config.toml
n_layer = 8
n_experts = 32
experts_per_token = 2
router_bias = true
init_std_router = 0.0111
norm = "rmsnorm"
norm_eps = 1e-05
batch_tokens = [65536, 131072, 262144, 524288]
train_tokens = 505100000
steps = 2035
Below are experts of layer 4 (counted from 0) of a mixture-of-experts language model. Rows are named router (the router's row for the expert), gate (a neuron's input weights, with its number), up (a neuron's input weights, with its number), down (a neuron's output weights, with its number) and show model dimensions 64-127. Each number is 500 + 25 x the weight over its row's rms, rounded and kept within 0 to 999. Numbers have three digits each.
After each expert's rows: a language model's description of what the expert responds to; "gets" lists some tokens that make up at least twice as much of what it gets as of all text. This comes from a sample of Wikipedia text that the model never trained on. Tokens count by the router's weight.

# expert 30
router:544536478507493486488531544521511549514548521480496487477507498494525512553516478509505484487464483490499491499454469488530496487509552460496490490533477540541533472506521532542521495485495466
gate11:473521460531517535473504522483501515506522515486525513497485456514493478511485478479462540494526500471522539497509516496471485489526525472501515454496506535461524511533482510469521538489532472
up11:526467515490517493498488490521497502521524478490502488513468553495505540552500482529510456491526463570548458516469514515557493502499507496505531481508477526519492483466503468502518486491462487
down11:553532470521514549512492486459495492487485500527508486510443531477492465521526503492517481518498503522516542499509502495544552463506500485495508518495462481521494478514503473483527464512513495
gate12:500490503545550493534493490486459494470530508503511513507498446545501478504523465529528478508502516499500499516510530493522464478494499511496514491537540489530528481492554461465491504513520476
up12:517512485526509474536501489503450504520471462478504496489547471542493498516471470553516512508509537532501520526463517517491510474499508505528540507552533525530504453494510473491484516479501414
down12:486496489483476475466487559518503489481523498495447471515495562520544533534458515530485508484479512454476514493498480555487496456481466551492497483528501531490513484548496414489495523499492501
gate13:461448493510475488512547495523511543498504475492505524499493502504454493498478458532515501478497511509460485493514495486493490490466529512504524478501515527491512493512515475496501445483483514
up13:461480496497543471464536515506517520456512528507493513524510512523489467495495502522511519484488516485497520496526489504514491492484445508525508467486520486519500494503516518542524470542458483
down13:509518479498436493516507504499483462516500512495541487474460515505455501504526533563514492496491504486461505506505473493530496434500519487468517471459479484527456531481487456483514461512491541
gate14:513492501560473462502551492505508501479517485484509477466538514496478479481483484507506541487497498502510505493546441484511471478543532479496501488503459537528491504532487472507493543506512530
up14:521499531544513476499551509491490516489475496540522482491533515467496467474517486477489517482489475501484464510518468474567453483517556456461490461525492504514531497489498481494526526517491537
down14:478495499525521498542489544436468493490478466507491434495506500530553482520489483530503481504542506490519476521493551474521474533479442507482487519515476479532492509489519509529506451514461481
It responds to: Hyphens joining compounds, en dashes in ranges, slashes, and degree, minute, second marks in coordinates, such as same-sex, 52°44′53″.
gets: "-", "–", "/", "°", "1", "′"

# expert 19
router:467503499474446545524443491505501486528496488512531527490505490516519542527513498533508491485483487540469511491515461513478502471536480478504530481519519468512519493476542519492531485471486537
gate11:518515517502449545495483534478560506535522505491489536510471460494471504489521495491510482501528481534482508524492489480523492491462537517488530523536529480492537514485486535509513516522508491
up11:479510475483479475533506560534480470498526471480502472502517540486514495498438470526528504533523504516487476543507507466515471524511530469510487519474504531505498524452505476460491554474532482
down11:523497505500506519462484481510530478518503488482496545501517488494506484449491512491482526545461472520489479502493508533530487512462460469508501540495533506484533546517540501476471517500523507
gate12:474466495510484513537514504462474472545473515461487531505508464518502467483521497528554504530440442474467458470485516499545474493520502521500482504529473542492471511498496489498503505518515497
up12:515498502520506507479507469485498475496516501522498482494522514526552507468479467489465466441531558508532525565519491441495504490503514522535536474496512438483521504451506528446475527482494537
down12:486497551497478471539497499534504518460457516550460462524485514482494498455545472510494518508491539497493521503499521514504513524471539512517527469517528502510518477483494520508491477510485493
gate13:486488518540467500472480485470471528492520479473521526507477513492481487487477540509488498509495488539488448502500524426511488443493463499496519519495543522505531519429492487487538477516515491
up13:472514554449492498501519501472495478498497522497449475527475505535468526485449449537515481466511477502476464533502497497484521536502448516519541517514520519504509465533524520527471506453543498
down13:529492508445469510522476517539467546486481529476490488492445525463532473540546524487523522456466529475453489486498498535525508538510513514535499545489491479498486479546504513477454470501512530
gate14:476514484517482521490495493519530518530486476488502516493516507527525496523510435519501509493516471530497507501546516503536508503496456464535533504531516534496493495559490489456505504493491513
up14:495535486539508511458490526510486475523457499494528551526501524489489505452517535479486493486503522460498479525501441506494440479507480506473490461508501481497482508490537526514474553549510508
down14:510519499512525522518507540503497508513559473503502487524517524510527485511516530496529507530493544499463523514512458512518508445494475530505527533475477500496468501495562495494522504463545515
It responds to: Digits and demonym or category adjectives in tables and infoboxes, such as Asian alone, Canada Adult Contemporary, year digits 2009.
gets: "9", "0", "th", "4", "3", " New"

# expert 21
router:497516509487502476502520487509500493463527488496445485468453532504487470490520519519492526479488503492531513472500517509469541498509493510471511498512477506516506499505479525504530522523477513
gate0:493542478572482496515495463520492474524524522492505449461485522501528540537501516469477471539486541482496486514511554507497500517492521516521488490495540525516470526495493484542491493444493513
up0:511464492518514510449500536482482498515486442533477517498499480508501502449471478555510501484487418520451526507535459469483512485490487493468464486474511475497495524503520542473522477503522471
down0:503497492492443477476540493498519464460488490498475466459468500498507482529484500486497491485470461506500464515487491498513540450473516495477498487477509509502431506509496521448495405516513537
gate1:498450509517461480474513540494516541567467477504491502510477537469503450458513525526525484496575472470460504497457495479475521509474496537527531519488471485534498518514502488517470525518491495
up1:517499512531510511538465502496496524461538493530501549482504453505486506502498483525500474500447471519492472491539495511533476517499518505481501480488559499499545520494521469496502500494494512
down1:504474503483441491538525448511461517486524494492455516485562479479511499540490456493491507490490503499477452507512502492528497492499481552496474546475520487505514469522493484517443506484509528
gate2:448466505506499494526476513502458500554476496542514507495494528479461427514491487522502497501457525522495460487463493538491501540504489529483512524497490491512530503533479511501497494534499553
up2:520535522460490515503497496517501468470519491490492488507499458506539555504508506466490497502545498511489533561515526476514474480478520498548446466500516520505475533519520490510466495507496468
down2:521532506506506506453483489490500513488512532534490526515444509511505499479493497511493460508514461465470510506519475471522433532477518472501539502486572506510485489501500508451551515514534457
gate3:521490501469506510518544470477482495462533506531527536519516493532499502486528437493510522521456490503498518528496477483485513467471486542490526507482507528458473462488484476505512552549512468
up3:483491490524497501493475507500496501531491499428500496459487548410510494490485534485511518493531528510499499474540513524503508517530476469509470511522504502539565508503516490464512494494476508
down3:494549478481444477491547489487479498473467533547536506481452478454489548494472498539512530521533546456514513533485506494548479482492489506496510508455478438497464504513486494467469494467518488
It responds to: Pipe separators between cells in results tables like boxing records and filmographies, plus semicolons and dashes in lists.
gets: " |", ";", ":", " –", " as", " -"

# expert 9
router:537492513478542486515504512494506522504527507469476498499473526496499502489529499526505468497503540486521487526454489534510493472475515538506481465481463543543488516507530523524503523465522504
gate4:550510496494533524481456496453544508490505528508528493491494501504471469562512518505505497490522495500519537516470501499535536521559478542508541486484520530502556516476479498477530466482524531
up4:522507513481488514477466511472484436519518497512486486481474522548471496537532547492530451494478489506520542506498497526520538498514486544500507515531525476495523505514487499459505523518504504
down4:511505524502486554520502491516522504522485492514512496470498472481505440510480465517521494492504505432529521479518478489548490496475495521526491503536532478528515514448474536455508509512487465
gate5:489550513521469516494531533501515532457482486475469471497539495461490534505506485493518509540478525541480500486513523490506493447503484498495455510553504503511479493477492459502535532521510485
up5:483481511453469535520521500501537475522472545511502573486557482514491539518501491457499550496503506492464483494469512486541522446510432504541474512438504504487519499516516469482494502475507472
down5:469499511489483488513506508470545520491482488514541514513511535499503493531512544494519527478506478526488549514496534535541547537530480495509518495493460493546517481511434508512511484483465484
gate6:529492529456434486491507491489550566503535467496543477479527497547478501464491484475502516532501481486457513480528513560521523515442519529517483503478498516487511496500496477500492446528464527
up6:524491499496508519534501468490476453483489511483517497514510499485537490498526500561464503485512537514542500472465513487498465475526509426502500478509480472527464469503511499462523518487535479
down6:468484426524505536529496487503502475504483510491560531510475488483512503508478499450502537513503532514494522473459508441473529501533481538479496515509480504493488496479478485516473519478517488
gate7:505526498490497507479473482508531534484465493484495473541490522491511521476433469479490510500491520477481500492502481534502514483522539517501476480566517476490541524515529534450502483522478495
up7:517502479449476468505491520474495486460543474513512510473474492491467511516544501528487515512483474549504526502472496471505514513482472484510519523473474509497479491489458472547451528492543505
down7:491502508470514481460506512504521496503528468533498539532487505494503535477521489463462511502539461508506556490518531556517493516477491499497524508463482513527490536452537546463492530458501484
It responds to: First letter piece of a word split into pieces, often after a hyphen, parenthesis or line start, such as f-aced, t-imbales, L-ancashire.
gets: "2", " c", " b", " s", " p", " f"

# expert 22
router:441502477494491537483539488477504501528510479466503462491519491464486482457520479489465519508503485470471512533504527460494529517517473558490487505510504514489509533463471507525524481511521473
gate0:456535462504471501518483483494559503528512514532503446504554485496484496510489475512476494509491523498490502531473518527524497511473483487546497511509498508504484464481439476503501497512535480
up0:528504493503454510501533487484474506488503514505496536495442522553491525506519499505522479508506555490531506497483456510489493467543471491514524483518508537526512525513556549483475468502505524
down0:543507504486508461501480492485557447496456480480519476502489485510535508551505582463525470478502462506468508501491517487524519504491518506498489546485529505541525485509471498444467490480507519
gate1:508523512525485521506502457507487536469501495531520473489489498473499547511491500514481504501500518516483450510469534455532519497508503511516530530488478480498519493498505492504485510485487515
up1:559549543502503509487516478514497503500525460483498531446512467476542497523507516498533526485509474478502557516486544483500494472505537528509525512530485476503498469502517468532488489487500539
down1:577468492504521518513485479523486494544507490485514504527503547519555524445516477546506544512480528495516500481528495468523548486511456518498488542488516506492515515510509555534559512476465472
gate2:447535501511500495484482511539478546565473456520534483511494507507505524485522489483436500493523523451525471476473485488512499439500499429550490484511511504520521490483460484497538519508478523
up2:503487446470525480512485493502511504460524534473536533499514458484515536512508491473479485463501503510527503478448496495501519504486478491498451539464497494501510477469512481482504529517540547
down2:490489490503520527472509544513498496515527537450474495494466464489467523484531508508498511478505514513446500492480506525427489475553557562460516518476501502505481542489491524509483502525513537
gate3:483527545478520508487511507506499534486483470424526515535505465441504510474500489459517493516469514409514537515485467457497456503507509503488508514498475519476492525522471508486461535503499522
up3:552504488493505490491480549482508541453480506483521506499497493479501474567505526504552523457497510519501493528499488477501526471526519478522485548501542474491484481491498473519536536471502463
down3:508510503508498478545487516481498467500546475491513495478511475513515453482503538501446462477491437489455545475507502498506476519483479511479488480522482485534488501535486532535480530509488478
It responds to: Function words the, a, an and forms of be (was, is, are, been) in narrative prose, e.g. was the first.
gets: " the", " a", " was", " is", " The", " as"

# expert 10
router:499539534464483489467439491495456544460492453476483493511511427512540479491494516488459473508496514525496467507503479450514469488492497520509516520498478488481539508540498489513508513519485476
gate2:509454478520541471500468516505437530467474504504461495488511498492500477448517501498487499476522524512504465506517460492511541459541510520539538502516515491487471477523481542506505510559471491
up2:488520535487497488525545496508533479509499524472519515532503483479450501519465536474467498504502484516444521491503542477495464521474501469468464479482485475461520448485500477490504505463497481
down2:519532526480509460520473458507507479501452501505510465428449497479518513468526508507510485474513461519494501516490502508509495486543510524495511477486542487488491478494518472527504488497495453
gate3:497494489511502498542502495504471487495505499461502502531490460541480568524485508491474541510488509511518509487488470531476512490543504507508506498500508545506535423496539524506518487519515536
up3:522533503476495528491492506545491495501433552510486509519502470489513522486481536493460591510464519527480488475487509495477478510491495481481520478472537505491503436449514507550504477524500507
down3:489517444512449540506524474487472487486483481491454506515511536491492531466469496493473504497512554511522493512523450529463481481537509487521503538508479490497495480486484532501549468472475504
gate4:490483495470505541522514490488503482532549490485483535503531506529505521485512499508488474499511493466516469499506529485525498532469494496519489490495512551530500551480556483467530534550413482
up4:502474491438499559500482479508489464520491467512520498473463490510542503515506471523486501460523511462493485492496540492485505497520460515496498506528488499493520493547500492514505488519438454
down4:489520482492520487526503545526448513468519512495503503504527480513545488523515558502499467469506540488495526506502475490482479488479491434500487540505505497469504541505495512534504500492498474
gate5:453505533518488478520542474532479494511517516516462478472511507526515520498504467446503493518453492476513516522516506479529497489472496522491488523483519469527460529479467504514470517511487486
up5:500522497526516497522497538515503478490449499529515469480519509472524522502462476459493530507452493509464516520528496497539505485497522499542504460503504538517494475493477529498511501506525524
down5:516518508552488474504529507506509482479533519505472462535521490508528533511526547495496487483485501504514519497499499507492457485496501492441537489488502505488526518537485472442520507507489516
It responds to: Prepositions linking phrases in running prose, such as of, in, for, from, during, including sentence-initial For in census text.
gets: " of", " in", " for", " on", " with", " from"

# expert 5
router:479529522510532497509501487556505537514516519493469498490524492550477497493479468510549507475455495520476510502540476462460539484479536519547511516495502521501456494493515518516528489492477524
gate0:508478554495509497482471503457534500516496469508461515483537528479474498506483523475461501474471478555461489499476491494494506517485507489515496499512487480515502482499466524529497474471513546
up0:470494501498473528495514520475516511491498542507500495483476445520453475439524501474491522512491471522492470503496464495488519500537465515466477502498519476451519528482555508473481488501479488
down0:487507487483539474497496477476528497493441464497498513485448491486499497507555527511506516548542494503456508462499506480522469479451501529479543493471483486480515527466466478455469479505509532
gate1:516486457496481517484490480528534497511495488488513519482467461524521487507500500498488514438549522462500495500462509523499438502506481480509481474502529481480453510480521475512498523532553530
up1:440525529519466544550523526484449462528539498517495516488506515499463524495522507527501515564485472533494508505502486512498516488508511498474525508480476490505531479532490502526497472443446485
down1:460519542496487509573508487505481531484519503481503515547502499491488504543504523523473499490504493505453479493507519481533514491475520465518511465459499514505464487500500486475474490491480511
gate2:494467519522519481480457468526500512492513469469499505503515475548519482478478503513529519536498491496514514470457492513501511503510498505481539544482478514530512485488493488491515485489465501
up2:477546498521482484525526517484508474493512525544462518516471540471485544499524484513472502469515511538485509507528501476519464473497514513478506444513525473477509498512506465489513521532493520
down2:502499461486523490478541478488488513472527486503482496473536505500533454516524509474516501487477475488544479498470466517536463497468501478477465487531540501512524469503512521466484501471518509
gate3:514468472571545488485502484489522493517518565482482497478475519512515523472489517484461499496498458475460476495563545524523516547535496511483479499533560511494512522441518506492486479523489507
up3:512504521456464533467460496493523490483487477492471506481502517474458484536442492506520501515536482510528523500510455483462480513465537466487504506462482520479455528489491482501490487513496522
down3:515444521530478517463516532443517522478497486540484520539543482472510433493511513482501511518460441518534498523490510493532451510520510473459486494515492490514500518535466515515493510513505487
It responds to: Commas, and, or, but, closing parentheses and semicolons joining clauses, list items or place names, e.g. "Medford, Oregon", "died and".
gets: ",", " and", ";", "),", " or", " ("

# expert 18
router:519502506473532466498535523522470540482507524521517502524478529455499463551517513482532498505533491477500515516505511501483505474450527492472523492503545474517495527504496494509508509481535458
gate11:577477462514505486503430506519494567525446456558477508492524520576444498472482506489470559541464531532499544500506472519506511523469508502502469466469506488501505470540496490500486518484478480
up11:531475446526520503526475493523463469491473482517462522519493457491523526504470515487515502482510486470476551490498497519535529448485527496505502525484512452490479432497500473528459477494505485
down11:481487524541536475519523504477531503515488474496510527471528461503521506531487484513485456479475471483489495482514473413519541475474468480498515483491512505453494522527567463492557512491521510
gate12:489501478429499456470452502546500508519500486513490495521503503515454489503457483510463522474505497508480475505457525506552487536483535539496490497532528484485499475519473496475506493512494532
up12:514475513534483505520538483478527490522516483488490478471492448493502479497550484518530506520520517500507482492519502527492502491498485501512446486507524519539537498545503525486469520470516459
down12:527464488536537523511498519479486461459499455514502458467523527504493509549526510527557478464486509457465476493526461497498513486531497482463488462483496544465439532524518510520484478504499542
gate13:504508518532508509447486494464513537462526439524519478463557488495484507487463501527508522482483463498495495508524474511494533508513483495468484514483527475481519462507486438460443525497485475
up13:462524519490476490487528479507507499493517486495499518468530552555495535512553525488465475506522479488494493514493484523487488512475466468478467520486546456502525487538461532491500453444466492
down13:461503479493503519496485486473520463522494506552459479531505498513479484499489482475482525508470513476518487528529555464504492505528456510523481513535488509499515498474430481482479487528491487
gate14:505471506537481542481497482502499515516500515547513482475499501508492480491480511494456487443564515499503479482498510459490493469553507487515495487480478489493455507497478449506499513509508515
up14:495542442454510500531520536493475490478505469470501505479535541474523540477485468507502469532498482501491511503472529559485480510495505483490527434529504511512496489480560473427513506526513494
down14:526507475505486492516534504476528507517529478459528523496519529503458486512478518488506488512547444481495476473508505522474526523489506490537515518474483491497533525514533468473500506513517507
It responds to: Middle pieces of long Latin-derived words and inner digits of numbers and years, such as extrac-ell-ular, inacc-ur-ate, 2021.
gets: "0", "2", "6", "5", "3", "8"

# expert 8
router:510483473479471540540489464493515530505498524467474462483481495526518513493518465463493507529537487454523503474478500517480503485477461486510476525515447495523508520505480511446491490534471550
gate0:516499518513510458544525511534486484475540523513494473461531515499488510521554483504502462534487499489467465506487482518528496500470547492487553514513447493527484449503523482555535534497525501
up0:516512479487520483518506500466498526486501438467509513514512511470549491468502502527520498497476493491498486527510483444503532490511497545525471461491513480500511485500539507508457507518523481
down0:464489489466525483491527506491431518526482484468502492528515468466494517479488499529466523558491471532482508490507499451506540489534494520534506467477534521499486515572483546484506514489508480
gate1:456480503496486521470516521503511515520505483487480476510469523555521514454538482487524462499512502516497535505525467513535470502473542510541483493518508489425504500454490496515454533531510527
up1:470514505493503499446512469507536484568470525466520459488439514497486510535481480468451478515537463498508543466538514484551507519492500501519459500524462518519519483472481501490475466525514528
down1:499480545452525518499521497476468495511499476505488501497461464503474526491502489487488428474475458493524526507529454512548483498510473516483513489507507520477476556513431485522508525523497511
gate2:505461486505510482475506514502512546518476515477503471492485483515489469512512529510503489509503482469468533507473500500472469486488511513461460513492516540482538524472469519490514478489542511
up2:475542511552465583492503536466508478534496495477516536526483561479512480509487515459484502534462512503502520530469511515539456469477541498519463481534506494475485519517566529471508531488505451
down2:501552476469473500437509498465493481521553561524451512503471483501462486499454496549495476471547472489509501543461485509487479496531494459537512486511534525522501505447522487535506483487516525
gate3:555501499523518510529523509467528516496512497530495504461514500492501548475538467478540534469521483489471532483466499496541519464503494540486530507512488502508476525550524476515467488504483512
up3:504498458494532513493510459459473478491545507502512490511489479511480439539495491500497502486468484551495509464516506502491522503457500499517526522489544473478494472509488473523487472537491480
down3:463490513497492489478503485492481536496456470511550449494527484476473496502488532521499539508502505511461538499503472508501461475482514521505569505534543481507525538497487483484505474531520495
It responds to: First capital letter or opening piece of a proper name after a space, e.g. Paul R., Tom Raper, Chattanooga, Dahomey.
gets: " K", " L", " S", " R", " M", " H"

# expert 1
router:490516513538522491480511505489504490507512529491494492490467516494483490484509508541497485497541530460535539540441474545464535505530501457486491526492517466530493505504552525540513509485478503
gate4:504480499528500525498539505489495502482463502532473490497496524475546506498474493511505516468551532486493508523496466484560499498460470543491478495506466550518500497508487474555525489507504515
up4:491494494494468496565493473523495504519516497478514566524491500517449507461480545505506490536476510520476506490508523515470473468539510466491539538458510460483486498475525491460481511525480492
down4:523456508467517490500488518465508493489489505487501495512511508509456569522515518541463452542511506504490503531489500490521496491545537489493514494548442525503473442475466508444477486516481464
gate5:472480529464503495514488541537469512482484460507527485514512521459480489476504510515495500476502515522543555491508438493477490490505540508514495528488520492485496525474505475490457498485524484
up5:451505488554506485500503445495501473533518555466515482433495478531555499501489511507498506500490439488486536503507541502517489481486469502509512515482465513495483450493488550507515508498443548
down5:506537508463496507484485505461491501528489515465509480518485493479504522488512447458531513522511486440501534481533460436511470492523502521525468505547496519510499494507497497501505498504489464
gate6:521483508515471515477526482478467478455516480460510447491539493456583495509498513498537516536493577487498519531522497502548475480474507508468464518509516501481488462480486549469497491529474525
up6:475501453518509487517503497526508468490480506490492525488518479489445533501493531511470467478488475511470506492478483491459512499468508482449505457503478510522505486527542502488498503468494483
down6:507478548465457473502480489454515525482505462503482500484506517523478534501474486497496500495455450487523521478479559482544521473497519533498529497495471499506471520485489470537447489484481484
gate7:494458540467493538478480471480496519493497465534468478499490503503542477511523496510497499508460510503453444516486505548519496474453529496491489489472521486500566543472514497544514471522459585
up7:483462512435476545486490474491508507486509507512473473522526462499538516516513518487504516504540494545462509524467492489498486501466486458563486483494495510528553512465503480503483508483514543
down7:497472528503505492471480550504487515532499475504527521547486525450453487474538488492502466501523585485470531479501514539495525506523503557512468532478448459496484501514501508513497529497509444
It responds to: Pipe characters and markdown divider rows inside wiki tables of sports stats, elections and climate data, such as |, |---|---|.
gets: " |", "|", ";", "=", "|---|---|---|---|", "|---|---|---|---|---|"

# expert 31
router:484492556506509491502514528498477465502478495469470473477540513499473458496483516507450474503464482501539532508535513515470478578523510522510485536478467562455480466503505495505515491491495516
gate0:489482512508491535475506494523556507506531501505495511490495524477483494458480496486464505488521485494500502489518509504487504497496490442535500478495533520496466470486487480515481478476485498
up0:506474489471489539487459487538511513482458480492485486531497481481537499473501489476502528472480469491526487465469489475541469503506521440492505556450530501515496497504476440501531487469503486
down0:478491481520531502541519494511473522494492509510516535497493507535482490525487470490486514487475542486527486496461495514454510529538509521501519484556456493499485528533524546468489496517478527
gate1:475524545518454498495456435477506514514455492492458530472514458452518516507510517482495484489503513514553505488442528512492514470542494532523506486475490488502516448489492456518488526537485477
up1:510548525516495509499524491509511483525483491522486491492540532486540516493536514491526482498509495513484497467429546468497494479487479495492492504505512460474472494469497472490513499492480495
down1:495499478483467476460517521458498486510504544478461490506502475510490527496484484483507516481507479543520505504534494463488551515499487500474485507481486476510524500464552511500497498511443518
gate2:445508468506489510478500485496479474531485489483497553475444488510506532481545460500480496573480511515512497467500500510495516456510468505507491522484508508530516469508501476511498556521438536
up2:471486483515502490448499491492494506566465481483456485508502509501505498484504459514536500518513472502488471486532530520532521496502490514490497517483504517507440469504541493521464512525503510
down2:500504509506504516467501514521503464492514559489463480484518493485474485498530545486486474502528513479520555470484513525531471526505465469490500476525540483466515484493511502478542509477496541
gate3:531524502522526476522498475461508508512494508518543501531542503482510499487498497520474461493528480497514495505524484465481492497513571525541532475550492510521429483495506496523477521467551524
up3:517514564508465525528488523522483505490524503478501489503503504518487479511521548522483531531513499523482517508483518499502494508505479445487478487492472430485500500543496446417459492483474473
down3:461541454531534482480503509460526511529501489495486521512450469490466504523477503477529522472545482517462497525499441526493482485539551521477513494490515501523484457494497513493516522491526539
It responds to: Commas, pronouns, relatives, auxiliaries and negation joining clauses, such as who, which, would, not, however, unless, and -ally suffixes.
gets: ",", " to", " that", " which", " he", " had"

# expert 27
router:493511519582545530516483513505472515468487519500534497517462507465484522514503498486513513514502524508487536488502515514484524507521555454524505519476495482512488484501512452474492474474512482
gate11:469502452555488513532507499522496513535453541498485489503510447470473474549485461496508454508550542541464487549495526464453484530522438530498500499510486501496535486492519490532492531527533505
up11:472498478506504476476507542493547492506523493489488495489520464531498462487488499524532479457434492494510515513494481491497486535496462462489481532515466474420483512499482494538521498470444487
down11:544472503528545511481507566448492441477495496481517500482481527475462482509501483488481485521434502514506493526533509472498521514469523498511517467495507493521459483489512534496475538491461499
gate12:489525497511482545477502523502473496498477535540505508491469492487488484512481493485501536511508543502462550492506494549512515496469499451507530526477539490507497530481493508499479512461524483
up12:482495541482507477525511441508512472561509482497488491522512525440497499500499506569498535505500452493472514526481520476489487493505479509464524482502519507512504484518480485517504486493507470
down12:502468510480528484507499502527571499519430496518470490484507475458499527482513479549437527477491496513479492486527510496504496508455494472498498499483521468482527444499478547480525496536523481
gate13:502524530537472446508488485509472460493476494491517446471495477487499462523476481503494517504457520490497474496509526497467506484470536472505488549477518488459470526506470506503457474507503496
up13:491493493466512481442515518478474535435493515498483500501486490509507524451486450517515492520510510508503479504491494443460489467477532478506504490469489494507504534522540508483504493523519495
down13:479496495517514488464493523475538493544486511501516513530544471539528489490481488529474522446472483486496518533531478467512506488497480488501504507505508511477463525501515487472512466556499468
gate14:519470502535468511530503510483474485488478514475514532536472518490517458492463480524437527547512484521479468495520483510511468501498473480499478547510505471473480477475504513453517533497505532
up14:466549444428499501486485498518524521518535467515478471471516476514471550541504503495524500466505526464512514487524498517497504479489511486509512459516508506507531534543473508511499503490543475
down14:522488520532546503532495493491499460484509465497499475480466496449450504522502523488489514518521519488522520500519548544492549505505520440544543467470527502465516482515434492476503466497496450
It responds to: Capitalized abbreviations and numbers inside tables and stat keys, such as GB, DNQ, SER, Pos., country codes like FRA.
gets: "0", "2", "3", "6", "4", "5"